config = dict(
    d_model=384,
    n_experts=24,
    experts_per_token=2,
    normalize_top_k=True,
    routed_scale=1.5,
    router_cosine_scale=14.0,
    lr_router=0.00036,
    norm='layernorm',
    tie_embeddings=False,
    lr=0.00161,
    beta1=0.9,
    train_tokens=700100000,
)
Below are experts of layer 5 (counted from 0) of a mixture-of-experts language model. Rows are named router (the router's row for the expert), down (a neuron's output weights, with its number) and show model dimensions 128-191. Each number is 500 + 40 x the weight over its row's rms, rounded and kept within 0 to 999. Numbers have three digits each.
After each expert's rows: "comes before" lists some tokens at least twice as common just after its tokens as in all text. This comes from a sample of Wikipedia text that the model never trained on. Tokens count by the router's weight.

# expert 22
router:505546531559499473588457481471481500524543458422537489486584440559550409514505487450506452480455509523465569564444410469539541458476504524533552511485514545516526466587475458590505470557505533
down0:524484485443521557575525433529486517475511532511481525521504547528542496527515514496538467498502480495510489468504528526498513457469569570526487471532572522483467483470481555562502455522529521
down1:553509525429443458552477461455487555559545438428532570541445633557471455543538451565523515536576498541455547483468508528496412522474476470467496438492461547525524482566516434447423516566465458
down2:475516542462477503504521511441458512503419456466495532544479478448491510524447533538487499556514515556459561511506524542525477456521526504425486511546479487516505508433535475519478507490469448
down3:476490450465464500510505461483437461502527530506467492489507536546501458602452478498562443503538462479433505580513516561469541463411513531492558481487476470467492513471519505536491482536558440
down4:503497521476473512510515525521448388518593577445509494538503525562441485474510486517467479473501517522546495534537503500529468470501460584452498569492467517593545453529440505509522536493490487
down5:484587537579467602533536511485477536478518487490530479566459456548450431531512417525471523506534582545412512495483506481527492456473426494541474514494504473539582486429468481471579549465444446
down6:511476450459478542514474495589551447539463555521536478523531587447513588484466518548520482492465582541496495509512432551569527550480389447489472530565509556465512482518432515541541489578497472
down7:484507564449454532459546488515483550518422429428526505483530488437476527528517488491531540482502556497508482485556464511502507529515471466505488474489471448531566454468519490490464446421478488
down8:472559463459471573451547536555532500416584452442526506438507510495491487475534510496463449520475495432424484522482443486419507467486548473573525424451450494494616522495505516460541480500434518
down9:495450529545469479534533522555559513455526345526501485497447515463481493531522379438517517470505493470469593650520451469468490478465461487467484466417484502518579508519535440388534475507574454
down10:507489490499517537457502510511438445527493473471434514492497504508472453563404539466470520426484493495520521453509491486485508571485419468479484473483512494538486499416491481424434523484514480
down11:460506512530542564464462512489457513493539449487525636555498534443446504577561509555523515418453500475458552501512478519523460526534508490531485490550540516526489556565568516473525440471482523
down12:518458488576479486472516478460536475570409488500526514477495478430490523515527525471537489523501510489534564466500567500519462480532583520506476476529581545506513545436512474529524536548500532
comes before: ":", " of", ".", ";", "°", " than"

# expert 8
router:525506459577460513401461444425491466518431431457477536442466501549539502461490517398441487477571498594470475547511481519497510527471516484461478529482409543560509535492454456469528480541491556
down0:494444537478487486465491511445481503559487545507500519509449528484548459474497481539431487464444501478452500472535516565520530482497493607465482596487437409512506468482564502485495512484540523
down1:465578506520570482523490552544525543531533652488549535474466523456525513516477489486473499490545537457481502511475487544530559504517510514494503519478459498431446432489518531531546553439534463
down2:464410501478481465444476591414503515520526440426492538525512516465502540508537515463497504509535492502468529486479527516511469479516483542538486493519461516516511468495429487469461525506513581
down3:555531437499510501523519492490496546516520541470534520478567414512516508507509521524489497535570575475388478433539517474508524503474546503504518443480503567519481488494576547498506486490520415
down4:566427499489522615533434570455473534592433311535463492464504499489549517516477424420502460518598563491563483466558504503475527484547546400489450454498534432499549462496506457508442475571456512
down5:515523437535429535569512467528467505485527463572486509473522447527459487500538475508550528526485515514492447489575504486487477496455583405519455468554487519474578453515521502543448448472609490
down6:482506525528482383473549453401507554505538449473524525483508550502557569564457596536471512473549464482531530513440504531480529558470520496470417492441495536504489471494563548469523552547480477
down7:524471561580458497491526496596484476444513408537517530502526562478511465498520453483528466543576470547560544452510433522481462538537465559550454503473560437435503416510489473542480510497602514
down8:504481424483497464516543463496544599475522411456441524498494472404453483498565509578527465519555410479489479516431555457400489484596502491530504435602522528473555558448522490499515549498452477
down9:441552523516517486471492514380553467529530397517523541443522540490543458538525490439470516459505507495427419519500478463509507426407482432480561526478527499513483469445497553432531518496549624
down10:502593433459487573458491498500503443556544593500444508485552505511482443406463520507436415510451540487518518438546481528519554431507523481485622509543450497562517566532512494499495505511494563
down11:449502569543474539542548483470465496571523516553520407510510498487445540534458512583504482473477406529531535462518454487550482528492429516481499417586457490502563450521482456441558485485450453
down12:503559491463560472575514485463490515462521572470572453482512503539543541450444470481560497466469531536527537505456421487481492502533536553504510522526437460449519485474473474547497503532492481
comes before: " the", " a", " to", " in", " be", " by"

# expert 9
router:554499517501421442525548589510496472491482475545557490534492494511541531458496499492517556553464457512571442492466539468508475512426467504565515503584535510498430533513554460478473458527440459
down0:515512499433427548446430448555500526456461474519550509448435434504445486455542500570461531449475472522537477485463521465485496486484499495503609455476530471522536526507543487519497459591497534
down1:570426500541516590547499492418510498491482509569510542515408559511479500406505532535482493458553557559536488563480478487456482532512503531484496492541584443526475499505459475482526509530497487
down2:531465484539509468448496505466495497554508411453466518456397554477452482500491496489565487515537480450511528521495489608488450471607505483450512471519473453541490458543535530551461544520484527
down3:557520507487494480513396517544465576525543534523501454488508492504513435499503493483565524506408435497517550505535458509497511494522505417579439579496546564416449492438493509502437422525520574
down4:524500560516477536558483579500455513467455431535484557490530433426520456509535525439497495541591434461477508529490516517523487488457483564531505380517487478465499442509503545493493485506509544
down5:486552550435529543466447530524530484458499441514581454475551428503505495491504494486454504552437450493399482495442491508544438510508510523441486525503460519527525444505481499464468447547501556
down6:527538533469492468500489512542538521432486514565545467500528453567453484467499524525469541492436558498549425499503526515477559451489502494497499539511470515518510451446482534477479461511471511
down7:492543539513527442471505539452473522534477436471581466515469483491495522585508522494534468547561501573492504505484512542514471413515474452456454520533447455493566464523515440502531506498483519
down8:497466446558534521481447539549532517498464439493453480480466533422532488540480523511490472519616488496567469523413524495438556505485489486472500496503463461469468524486547505455509433483521475
down9:514468522411536498391453504501537520515536483443408549466559518442462515434507542452554518514525520516423477503495477511532518516491486490469515464459443485512477517470442511448532521428539510
down10:535505506513521480540542552457538585451532455447456548455465512452536465481503519474491538629624501522520497519496533550481444532440523525573476516533431554485524450475432487545534537466489516
down11:477472505421528504514502422519554517547451478428498473555531494404463507446533495489476498494460483459488511562531518535470563418463429538487487497484567481447431504529450533492529541563525465
down12:503520536523552558547503571444428491481446587537536511458488488528480419552471475492501444530574584472499481495500539489483475535497512524512554474510542489523523522551463558486558509441475535
comes before: ",", " and", ".", " of", ".\n\n", " in"

# expert 21
router:496524439535556482434519611544544481530474616493544523435428480482492574552400508479458516494499578517496529513509504483518545573545461517499487506441446415471526511508490508565566589444530504
down0:474494538545487466576467520545526443511465524512489477455449537586529486489558481467472591550421549469477582563496523530527498453488574466439504562466570541535505488490497424460534485445484434
down1:522496532574491445473481494466492496468507509499575505509525501412553454490555527506558495530496465502489401498488446544556460483406514539496411525479394487439494519499512474514430506507462474
down2:546495529538494519473500526550467501545545549469446506532498511451470524509446495504459484454401451528516467566570469411503501511501457549473501531465571472505505506476546501534466486450509497
down3:440438444450492495469523447471451538493488488421456492467531445532564508543541502551546511514459415564485528506530478460570492407488469422558513583478442459467534458454508500588513535475536488
down4:481559536436437530444451497521424546478466455560468486525503469507502486457492465518568510588469454478621500503487463492404484463474497430502521508541507495484523527402502420504448495532465438
down5:474507516424490486455523540520518512483503490507505476534472471515505552429491522513456526498411493465492526519471493491574491550496502547477458494567514503506521515536350488548479514556496442
down6:525538469470460503598475599505527493524504454514448443492494469590576507517490486540555531521429494501508489555490538496539528482504534478523574452480440445466498504493499491561448588495499425
down7:533474531495493437527506507524548449570528570575445521484475490535541489560495598531524475511617491568508579490468433540478489565526468478525477509481476551535426516498463454526526470440508516
down8:480502564536530494490534560492574521482515449497494498515499507420488493473478510532516468491487535449582466516490462531458504466486523488478550478486603561551540457568553484482460488482445529
down9:554511555452468523502588517507481484516520478434470489516469503545570537498530451463482507520658545517490534461531567415518514456558517511508488507531535497568524507442504531471501508492489456
down10:452503386475479546508500546468479534473501470485517468458512476505472501464443470505454464443460423500490447504504539507487493498525487509529609458433493514535511515505578495515525487516479537
down11:525540546494529466488504467451526609527555552483479462486506555479539437557514531520459534518566539463524516493516533466474486546527522494570449516540509502473485530476466477474540493549449525
down12:503492525455488476457531492500526481460384483491495577548487508444547526470423476545511450494473453523479515537483465471522453464511456518507403505596549553573553592525505549510512496485446512
comes before: " ", "0", " —", " L", " \"", " •"

# expert 23
router:528536584450404471559532450551482453489496416459556493479418528526504538508507527419491499537507494514493461486467548482453495508453513560494459491512490550493509490467502449477476468542536437
down0:605504469468480520544494574504467495490537523432532513516502445494485584484490443487444521508391535533488513455508459514536501428495498571498565539519507454488559477447510432529507489498494476
down1:493534527475416464477489513487557488562519513560494504528511484465487496473488525551493510499537539569533516460492495598434463448550508552445552426476518504462522487444537452442508424527525487
down2:519479444478457480574541558430496601449493428530521524540503456475589490473510508481480456504538511463502501463413475536540495426456525564496523513452477529497501485475550548427531524518560569
down3:459530478509506510453481434498539493454587539483421485489486532497464492411586567500551515431538567489466544495533486541494464559528533474434480526508506490494465556490517483504483523451513517
down4:474506441548492476479500525509538549470443498489533621444580503470529520533464517472472484432590490499524468456516552540474495522521437517527558453470441502548430471421470544504588456508499475
down5:563524514441490533547480446489571501494470551509451562517513398412545549534471435483430553481479522443497509551459495472486510438438584490466441566546510475467500514414466570459483549522538484
down6:514516453502477570584487443494529516510467443451494487479548497476475419518530502474552507545472477504457531474558465503489474506407453527541407555542508458471450477640485391513426512453582474
down7:577513522513572436502483494465499561485499606585504479522568557530435438515457528516462483460461513470508461511521517526421532457525436469511466507530493539484523438546524527499507497473449505
down8:463532596530473469554515557487442507566506513514535595488496487474513538553581556411466500512543435556508476499403524509502512477541520584531521420475474502509491521515580451483473484441547503
down9:526529507459467441446530525524532478512520473464541486476519487555534494474518481473552450441522522489610496465452500511462542541473451494467476496520435476476572550451564545516514405500563487
down10:524505511455510555514513579515439524531533526494550549468462457400420504555466601566549504506531605497484507564534498458480524512573602504481497500525438553444529502498447517451433508499555516
down11:520551435491471495534495523519485545525542473557462430583460395565580580527534514522487547547483558452511463492484498532388504518564466498528535530459495501480525508544519533556532535485523508
down12:524591466525505518494515386464463523510469530485532522537460527519480521513549494518464473538479431419516555476491509462448530578546536531483494484485490566478524588521578496473520464415568487
comes before: " of", ",", " in", ".", " and", "s"

# expert 19
router:468428498450509452551527539542481465498524491505482514489463611544527476426519493536525502417518482460443477543525520470435515389471513515515520564515554493402481524492542567472484526517447495
down0:522482518423476568483525537456491551516531508590523523503488461492517447485504489519494450472721523453564480484549566440520499490482476544470464509550543494564500507460484505504472522502502582
down1:540521465521483420525528520486476546474527442520495502526502529551538532517458474523514469511453444532517540461500433475487465430509435530498513487430480493535555533485473496524505494534489451
down2:473504435447442523534483470561537503450548517482449427607447496487617501496511516468508507485521455451454541498512525475497542512445523461507534468522544508546511496479492491465504512527570481
down3:484474489571501500471499482478476462468487539591496492445518499525457487488595459442450461493424469534494558464467482532548431489465468511476474488525510523540478474493465503536501520493567508
down4:534505484540553521525470525508522470539494417449574525439561463470484460511478573465495520501648553571472488484550498520471487465498507500410506529463466534448486495501452480515514533444450536
down5:511457470527498539390454548495581536470541502531478531510520482541537494524456519542503473498564528489474465539538585440467481382462529473462529559465521533494512504508453559486522526533510463
down6:499509463508459507496529529494441523554495414530550570555500535519487445519546442505465461393639448505495466524452503484499525589477516502540589520489538476516556476518449526478510507528462512
down7:497510534467508501501486480476492494430539530458454481441490487468439485501517461506465601447399538414447543443492490563537495526485474499524502536478468498554469490455443517518510475518520503
down8:526526547552526519562454516485555467507507444528510542492495460455500518626546489483513519512652519510521462509470532461514512503569537478498517485519461538536564530554427469509400508469449504
down9:524561468528536463569528482462497458596519455495522460550547584538509561491490476525514498543456497419520482462467519441514568461477466480477443554501489449502464508501515453503577487516546525
down10:556523453564541582511493551587486428444506450489481527500535455511470505573462516602512476458584484496473432520488482452606525539484528498505490562529492499466450556489526531493533484432448507
down11:577478481440441477564513487556505452499642535511459544483462462387532482509519519475461468457525497457463512578531516385499483515458501525518534508476492535489532490492506474527503489481553502
down12:501535494565457481521493484527465550367495522597555515456521467497473530457529515486456513499527579555471556520561518494475556607467517487520466484526474482541484499516483486489494478489465515
comes before: " |", " (", ",", "\n", ")", "\""

# expert 14
router:476549445439553542515453532568500433510525551478552526592510549509517431532558435482403472497498452453496484529479456553504484526485516471398473516493458580507473579514517456558480497476573580
down16:511554463471507546493470407476519487517493524479422445481537534506492524478451518498546447539563553544450544415557493539489535490519442505583534517553525615524593473485510545506496492503461508
down17:528508558460523531476516447521470529434531479512443505518484491564485485517458517462558468512470512504544507500448568449495511516496494525473534473472589495510524499463497483502500560489512525
down18:530522457541535472451407580465518561466456424511438540524410514510513530549465506544464594487613498458498464556493495510554506443513481492576477497584524490503561547476524420550549515437449531
down19:498553419567498488542516457562518560476439462492577455508528561456510466479447496458552473538475472573526529496450447513522530515509462533442527480511494423495511467500509512527450498500531513
down20:510481463556550529484459483501526531531540469473501543536520592459537398506503416479513589427470563501503507534527522476489501513494509483432470533487492458476503513536468462489523480511397506
down21:440525438526504464535536434472512508512465516454506438479529467510556579518553513473412550521514591540483508539377457500500536462506467530505487514523522565525505450514534495514458519502507494
down22:470514459486477419477511467506474468536482548529540462498448546515491552455487470485493439513407539485450530509521576407465507476472468519500529482501539512456505534449528533516471512512454495
down23:554496504459473525562463425527562506418492544512461542587481481493530470505502521484536434450484477458559499472539498534547487538489476458558510529538500513501470507452534473479568437507459455
down24:453503511480511560461512477510490509522474497466489505555489485478456489497512493578472531489599566490511490445528558479510514549456548545459493423530515454523485512503594455494516518542511527
down25:502457528515569614479477542565549440498493470527470556542559534477453426468404467505494510441483518547497509479550515500510450488487504472492452434512504476489507507572509500408555500527495508
down26:595550480497535514535468494516514526479565494456496464470460523506526567543518510534551505468438436450495525434488494619555515538535407540509566538562563573516483461510461521509532523524432472
down27:575589514456524537508458469512471523482514478469500513502509423534447476478485477465477533499517553433538495461446437448486535460473541538467429531480545633590534536548427499497484530511556479
down28:425490472487542459452476432589552525505457487501409496504561499577494501507435524537521480476518473481525524496500466529506420561491539537459498392473475526478506613501460519571480488497451533
comes before: "1", "9", "2", "8", "6", "3"

# expert 12
router:441524547521422518567446427510430540536454485496569498455458471515513546565424469497470489556390434429532476489462499508530454485477460557525481521525544518517458459517494467500519386538574514
down0:512480450473511538504462520502466507502455471508531487444581555566500535482502485480475546466513426434509537465512542455431512478497518487537449461484479463497409471456451490453497475491570486
down1:460542480522548488538482463483537515541446562470414473513522499477466517498545494449496560475467495448494491504471488585505529496423466451467486484552501570510528428467505520519489534471466513
down2:566537477484459552521490486488544538522437475463494501545517502482461529497530468512481540508457460526443546532534521481496469509402505552441541465502541532461511588446439543533543494482433524
down3:499575529514487492463456513512499495399516508469509444476542454513490433465456542501487523475522511438499460544523534498471542465532473482516505595503471589546540504477496477544512535547560507
down4:531493404529478516466494469411426471460481511579469499469511495522538488544518495509438531427470526464522532475475484486509541461546558456457479490528545453500469516506508515458470438496561530
down5:440531500466570519522477488524525457596526503436539487509512451472454452491520547515529334519446483465531550471463451499541488463449513494450505473542504529547497533479523454458550482454480503
down6:498522550483515504497538494561516425493537494474446523484432475476522534489479498449520547465417489476504525562508456488510477588521541467419489453453555505504481515527488489469449577501508475
down7:575469482508498489427502527523532435502426503543518473506528563588512455459496529501453422486544476474502515423516468489570512465614539477499455533509547518462496377507520533539493530412489489
down8:580495476508548499451501506507464534543515540486473477432471487459473494450541466507511500513548531475449535424515507490528450535501566464541565423544515483522531469523567532462462624464481502
down9:432518552529462489472471463587479577583541475566459572449530443474499499558452527526483539491545488544484492501500530484501476500459476518481498568456519474473496513502536538495443556494480462
down10:565422472478512471468446494537504502425519522526522550505538456426425496511482560579502481455518537469510492456554548501461500506459570539442502453501486489407491535538515491509526436395546523
down11:495520481519528431495476484533477509566496446373507520502550549462461483485559498533451519467465465469483530500525501510517482462512503500557499471494485521505552585520513591482560546522429478
down12:438529563585474480482545502488448489557498533494573475559519545560432485519484480507484474462481460501474498549539478545542484519464477488556480460511487479598521460532602451503521465495499503
comes before: ":", " |", "\n", "-", "–", " |\n"

# expert 16
router:453456437522546483500439462551495544480493427494505548520504585469488476482506504483546519466467463441459519528434551483448561518521504423504509515524467526510500515481505540462528556524471512
down0:536481466528427407496488502509509532516546443508457469506496542462541484492479563556493535536495532557481472544561487469557444503493465442558463552494490470491403488514521508514470486483493519
down1:497518455505412528549537448451460466499488536474452554501494466439507456480498527421501568555589491447549507539501446551565432520560546537542430570529494532530500495508496455555536462444556532
down2:419463497481521575495444530466481589549469448569440559493461477546536513504472557389532439523605549467505516468435426525606491505462502508560519529480518490517475485437512519504509464493501544
down3:474489481557481482518499546452547558515465432550458482480446509523466495447516565564527490537611439484563509461568511485496550523500453441507480553521527467511480476451520566527488402505478563
down4:496514430549491519502488516492503478496502592432513551531600536552538454507495565558486542585428447457473526537437514532532509533559620471527469521510522500553466497493466436518500493416537478
down5:521513565475507532509455505515468473504442546443574520516482495514523563472499549544486500464479485486519516565539467497476518510428396588466512493479511494558531460413447497434547507508523439
down6:429485511544458517493568496527466505561513383527427488492521521461511569538466504489441448476514432515495506493466478536490530486455488490489493559509556442546465520512491555474516480495470485
down7:423519533528485510503536540521485424500471463568494555483473540457531478498455561545500533433601514507474453499520500525482500584539510560492519483476523499391527510485574469548545561534427491
down8:485471515529477552517601492591437461572486467517465560513490467468475526494468462550518509459534452501529572512538441529501526540513481488512515480525461512494504460472473456483541459499495482
down9:558442468503449487579511445489480507414425424508498521563617520434480478548545473467466524456438515496490516490496508510473526492460472480498475597563457468445542456541530500495499464515479497
down10:474436446542514450525461491545501500484473345506482525476484387511450553523507508432485469509564437494538554406551480563486491591524561523482517582517504469519475525496440606498462514498493529
down11:502560445459531534448496529512562526456471506454535459478556539501510519532489511540475414476466497524520474450502532546500514451541448461585466474493491518408516459434471520506561583471503466
down12:457502491544501461484507519493535516494489433473508612510520484479436526496521552489484488510694461502489511505515503480486496517506521467485490548499484447490519454471498535480526568459569568
comes before: " the", " ", " The", "-", "==", "The"

# expert 3
router:500453447481438446483587522487485556481543559535506508498466537469559483521531450491554519496470553495494507465564502548556514498523439414495525474523537551464551394460497482478467521484479488
down16:477473414443587571472475519503530513558541503545459557537481458467531530547409502449471442561513446490485517560479422534608474516577525509445492530490455508499461504515533546544511506461519515
down17:486531513481549480552532481490430512519423506450464502607457493609526445548506504443557458503479558496479628466551523523469481514433506483516454509492585495522542526552527454535484507513466470
down18:487477480488464520538523526507494456469543444463432481533511518462489476524493468449572508473493461523505446471494476496542523479461443499540525493461477464481500483569466454462509560424534510
down19:489518441497585496568506501498516562556446482502509452518535561524510448472474484461444543537544434483471520519543480576489448542507476445509506463480496524471486487526479509530472514506465505
down20:482515465456417603501551552501501571498469534463422561504494489473478505496482551487475525494527511509510597486545519446521474486471488517617571581462542477485475439512495509488467455483544433
down21:479461534468487482492554458505469575446437548518514451481506518481591493503489451448525534566553497513507533556537504525531470492512492472471535501574576550489440528525481468555550555491447484
down22:560500538484491488455449467571530491473466500455441540526552555537486525510453378475560488546413512491498435535481520511460530539563510490505542499529499507518564512502499502442526504502524438
down23:532502481555526444498527412536487555442517557517534440491461507561573509532473499466499464543511552494522479472491510467499473422522534547475546518525549529517427479467529562538538507505487527
down24:424531516432502528508534512577466475528475514471453539430466482511594519486527492464416525524464477480507570485514544521387444489505515481505490449479500499488454523500477585548529501504448495
down25:449568414495553485500462462445496578513530394521515455527546482489482486494549507469480509496474466447550508497450491486504529482574580471533492552503492506560541551503535478521523470540548507
down26:508512477517545473531469536529536505456520521570502498520526459525438484527497484475478533459478569545501447522491436538543444435478548473475538478488501501483504541472589555523478474513518535
down27:526441510513535509484529524521476494462448506494500471491485594479487498454522478492478524493419505522436483468564542468498494531534469498526470473489458575457524456516446516466586559532529502
down28:515429456482450470503504498499533484531530446474471504538489587439496517510483516547523490574506487467506472516483529434601471501517476487468414572536506462552552487503546416535477543462484475
comes before: "1", "0", "2", "9", "8", "5"

# expert 11
router:477503545486498510552535467419562589470476468502532442502551447430496504498539468527556496459399556476498585550512463437468442487454507538446484483514539530479531590532495529465463608531499452
down16:568457492541476476406508535470521485469454524589466475543459505510460524522490552498489568497467468550564466502531456453466529514479496496568556517545503457495424489508532503489476470467529411
down17:502534443571581486513516522469515439459526464550468447446516452522569506565524577463489460499522473531567528517445479485519509498538494518534525484575498432564505504563518569475411551533539514
down18:513514572546555524534503562552485544507526539425448526535467453476511455485486537481490571486464507492508530482548560559556535447535506534530525559437404479458422439566534509499491557446511486
down19:473397477442485474499600462505516577531466498556550511512462499476558443445488502480505483510526485511501559545510494503496520499570441490509497504461556512515508440481439594510497476513502505
down20:535500471441585414415504557526487512548458565525489466497566526512486439537474497486493527533492464526526487510473487468551534452534554436507494532538499496536507513435456496510513503472565482
down21:462484458508477507538500475494478509532530527524511503447462464444495490506467508448490431455532551453508540491551499451497475540461494579515533391459543489488502585398482531459450608549550532
down22:477494530488558496452522542501484535475535525470519522522453566486460455544472427513447449489515465455512459531546528622536453577396496465505452479494547470489508515538499529503431498551506531
down23:490486398506502465516542521429477521542522443495512493553490445537493528518542509542486523538505485497504517503465517495514571525505624464444424544503464488609438419553512519481446399561540437
down24:425490518526575524469541472437489542516537474482458508428496558413476452454466483441506468444478528415503462437528522580498506511536539538481524500474504490552545514481454495522445510500531478
down25:525495491465508509504486511513500497502473515580483465536504499509529587571471528546508560477501417515522530484477493482527520531485482536530515500561526479483514548442462528547436536520499514
down26:458528486509481483558478453439542487517510484450550465467458519481489431470464401538490509507464499432476521478574474433536496458465459452517521486567465525508456428480508494506523491534544446
down27:523498456571490487395524478465440457542520473472552495501539534538527526498478523485478495481485478531518424477477478533543500489565522497527513500566465501499443502525482544456491540447536550
down28:572505471486488485427515484448495530539485543522547480482479551511530497497503470487521446488552484474490519457587479490485404533480493516475500530470521443491555463491475514460443582542544468
comes before: " |", " |\n", "0", ".", "3", "%"

# expert 6
router:498510435464508570502628469525545506513511385494479573558555551461499483465515541562539497485531449546468477487490499526502421443489523455540460440511410509494470573421516460509545486527470456
down0:553490527504518489484483459530456505476554540432479535553555514476538576491469491459500525494502468520509515412514519477472492546483456532520571512411512488500496502492479499523503528565494503
down1:454451493547516425521513496459505443506475400507448547551555458503495455462461523481514465501563428506468469514603552467538527492484548506527479447524499517557460446501493507452497510471522538
down2:550543494469501514450536498421510501490540452476527458493510498548532582484456402464468564502551557503570501454509571476493519462489557520490534562472483495549559494493481475482442474585509555
down3:466496511525445477543548468505397519529499489553507538493474493432509458487500572498446510504458421509494485481516473579482550506502449415552510506505514511508508543477466549487562505453523511
down4:526430414508490438474556529509454522493512540517490457509430508529547526587512494382522516596491413514525449518505516511531481483527503476528454451492502481486487479565439551515532532495504524
down5:503541492473475523538546516581480532506542495501492491518575506450521520500467519444542432502408483555477543552525423538426520504504490477568447462544519493465518481589542409530504521529498533
down6:596467419554559550449513500522489575475529500499411482455484521467629450485473546507457550469525486502476421473503505543550487484457492489506515503518521516456524496507484507506500582524472524
down7:528527474476434545513511499512425409597542362465437551475502521474465526505466487536506477457571505459522505496473433459485471501519496530466510479471547503493538505565451528511512458472515547
down8:542492526480503488523487571484471535500478348543559477583528482529535581488499488459522490526736529520492519523489528428540482530455552486561489542487546513482501490504434536499463503465430541
down9:487455503538520469421461498519521553523523546492518494590538462515504489481532449469489549467502382559476556488518490557543510488471484515464451488562462417424459506529541450503524543498493481
down10:536508503505489502499472478510542437493530390565520569492564474473438541488414477566559508445522562498509471431472558571476494443551459496558458505498407433489557521493470465517512499485457519
down11:452469509493483477511491473527473439483515353467518569546503556458412515403456487508528447501665481507470509558465472468493431559491514545568506510523514541528533533558494507424531501455483526
down12:467449526410545526454477453503489495531589431419485488464484511435462467484585517467552456522570485550498512560506511541430451493420514506536466599573493554449496554455474541478478452508501503
comes before: " ", " and", " which", " but", " he", ")\n"

# expert 5
router:466528504527516533540454456516479465519434438532454481415473441508436512534490506512510495480610542499537496498551469491572542512525494487488518494436476434532500431476432466503507459447512543
down0:463510555563560499482480561476501461548510489520555566501475460493568476529479464489464532427513489510532532492486548520455424519558524487472536513558428522513486469550474442487473490423424452
down1:550517457479496489478508505495488575575514562495547451547539517532504497460465473512518466487457435521544513448492451509430542504403510493405592567482486556525514436485524518524445545570585488
down2:451553568492521476526513479536537479485525473508435494558414501482485456574568478462521536421538500522518519518480500506547525496519524432504496502553538463472513561573444504516491504566504517
down3:504492509505512586510506525451461461507512420514496599484512480461458520525488495513483488493455527455496538496448470510414484473498511536490466482497500501523493442520507505520460539419514458
down4:528537436458520546558446523510512519537473424473500479507520532568553548466421468527492485503544493519560422469540484479521455424471468420503514498448503548467565555491516535487498541528548462
down5:476525432444591568568581524471509552536460495528441449490484482485520461550498493573443521501441469510504461508446476466440415562427493571468497480533557465509533533484481484485527511578526436
down6:481430559520469500549415513500459419516520508486530529441457570582585507475459527491471570470499473512524518493488495506466491501496474501529543541559502494484510506521501435519457523524404494
down7:494523450542487480434432500467468472585445519456445508551504592438488480556481464504473500470557515552450480443513517463506560542588530549504585473537473506540456532487520581471494566487488512
down8:493568491462541568567507507555512529508511367491499512461466374537497515469509531543481583494549517428465470530453531537459463533470445509478478535543365575473498442550451567531464516478435513
down9:530515460416483587497437479561464462508500347474503480506451503549490524454557455467516496512677518532488436470535450465465456492469514534473456458492527461465570527554491456493535432434502483
down10:540447502480483508513484457501563445500501505457473430518454525442519507565469498583439536431389471459516499454499535488439482479430495542441439495486501491450501491472510464438528522568453479
down11:460488491487514474601539472574494507424534482499507489446541496591470535508468538485499551429550528444510455528383439456470498456529511495540560438513428548511578501461465483468501486492529474
down12:439575482535515573439463512583541473498485357562531553560443508472552481480518520536487570488641451479454458501555430430475493477515486487478534488507567461526448441488479456522495526559476451
comes before: " the", " a", " was", " an", " his", " \""

# expert 1
router:532442550499540500476479555446448530514521601466499436582563450499560515484467470548458568489485496467531489545505505509505462551523559463523485457492563441511481548496435523492480408419508429
down0:524480547554516480519443500515507469529517479537513473558510526531528589529440522521462548439478518502437472562561525471473575529490488492415508474558485542499489602471497503517474490510485440
down1:558492482489466473503492572543534474602540463536468521562435493456517427572474428600456508490544433430508517514530546540529466539505503570429504472425526489464500477498412525436547496540569553
down2:443435498512445449534432487560524455496438478450511488500463426515529538542498545511437469511495478476508413487499515480484557550520446497479453527511483581462462533489473424556472581494485482
down3:556491545507532415540443512513429494504505481473524537501473476491495442486482538434511493544445482498517582436509444549534522491470471493441522504529440557540478545531510536492454476492546512
down4:491510457460446534460492495519516482533494496442515503461499499544526578464552509544417520558563558538493436497545594442514495547500524477479483493538427526480479425511514554470526596532442467
down5:514557480502468495525406480516480502577441470483519443479464467482462373588527467447445467444478484526528527514465514530517493475496537546481527433476446521507532470490514514444465546542531506
down6:529514476454473450569515489543527476471522437522473522500521505523471448507502506531518496545447505445493510561483507491543529456433485514507486509504436489490563568481433446505502490509479512
down7:435506488491463475414517469462493530506436516579503414583587460532423517585523432538513506536532462477516528448425497457449511476530496539543526487531532582482534546480511503494519528569487508
down8:423533531522559464546468546559493495461532410518554471514528509519445498577511485483519541470407558529504515475492434542498481547492513618488526471481471468486464533490427480501435413480434517
down9:518524541506567505554552494516471493522516459516452485554495481497500469446452530575483488484606524455488513496467521504520527463409521459497484560491563526483460568528535428535497483412450472
down10:475451516460492477430532453543458495493441579535543497463486540440475433516656547492507493541516496502513560488444512487535474509473538492537518440408542458540533462506405560488491524512557504
down11:471433450483546454475535476464496505513502473538464567541524518533497559548512470548486514458452482496459516441551533526488435527442497404555487500506485521442468550514525527492485600503525509
down12:466492487519502478541557576464482469519437524542474494532524482491487578527503479461572514445473512451556542525473511496483477511558459463546495557545465544450565488531460542454436382504572455
comes before: " ", "ia", "a", "an", ".S", " States"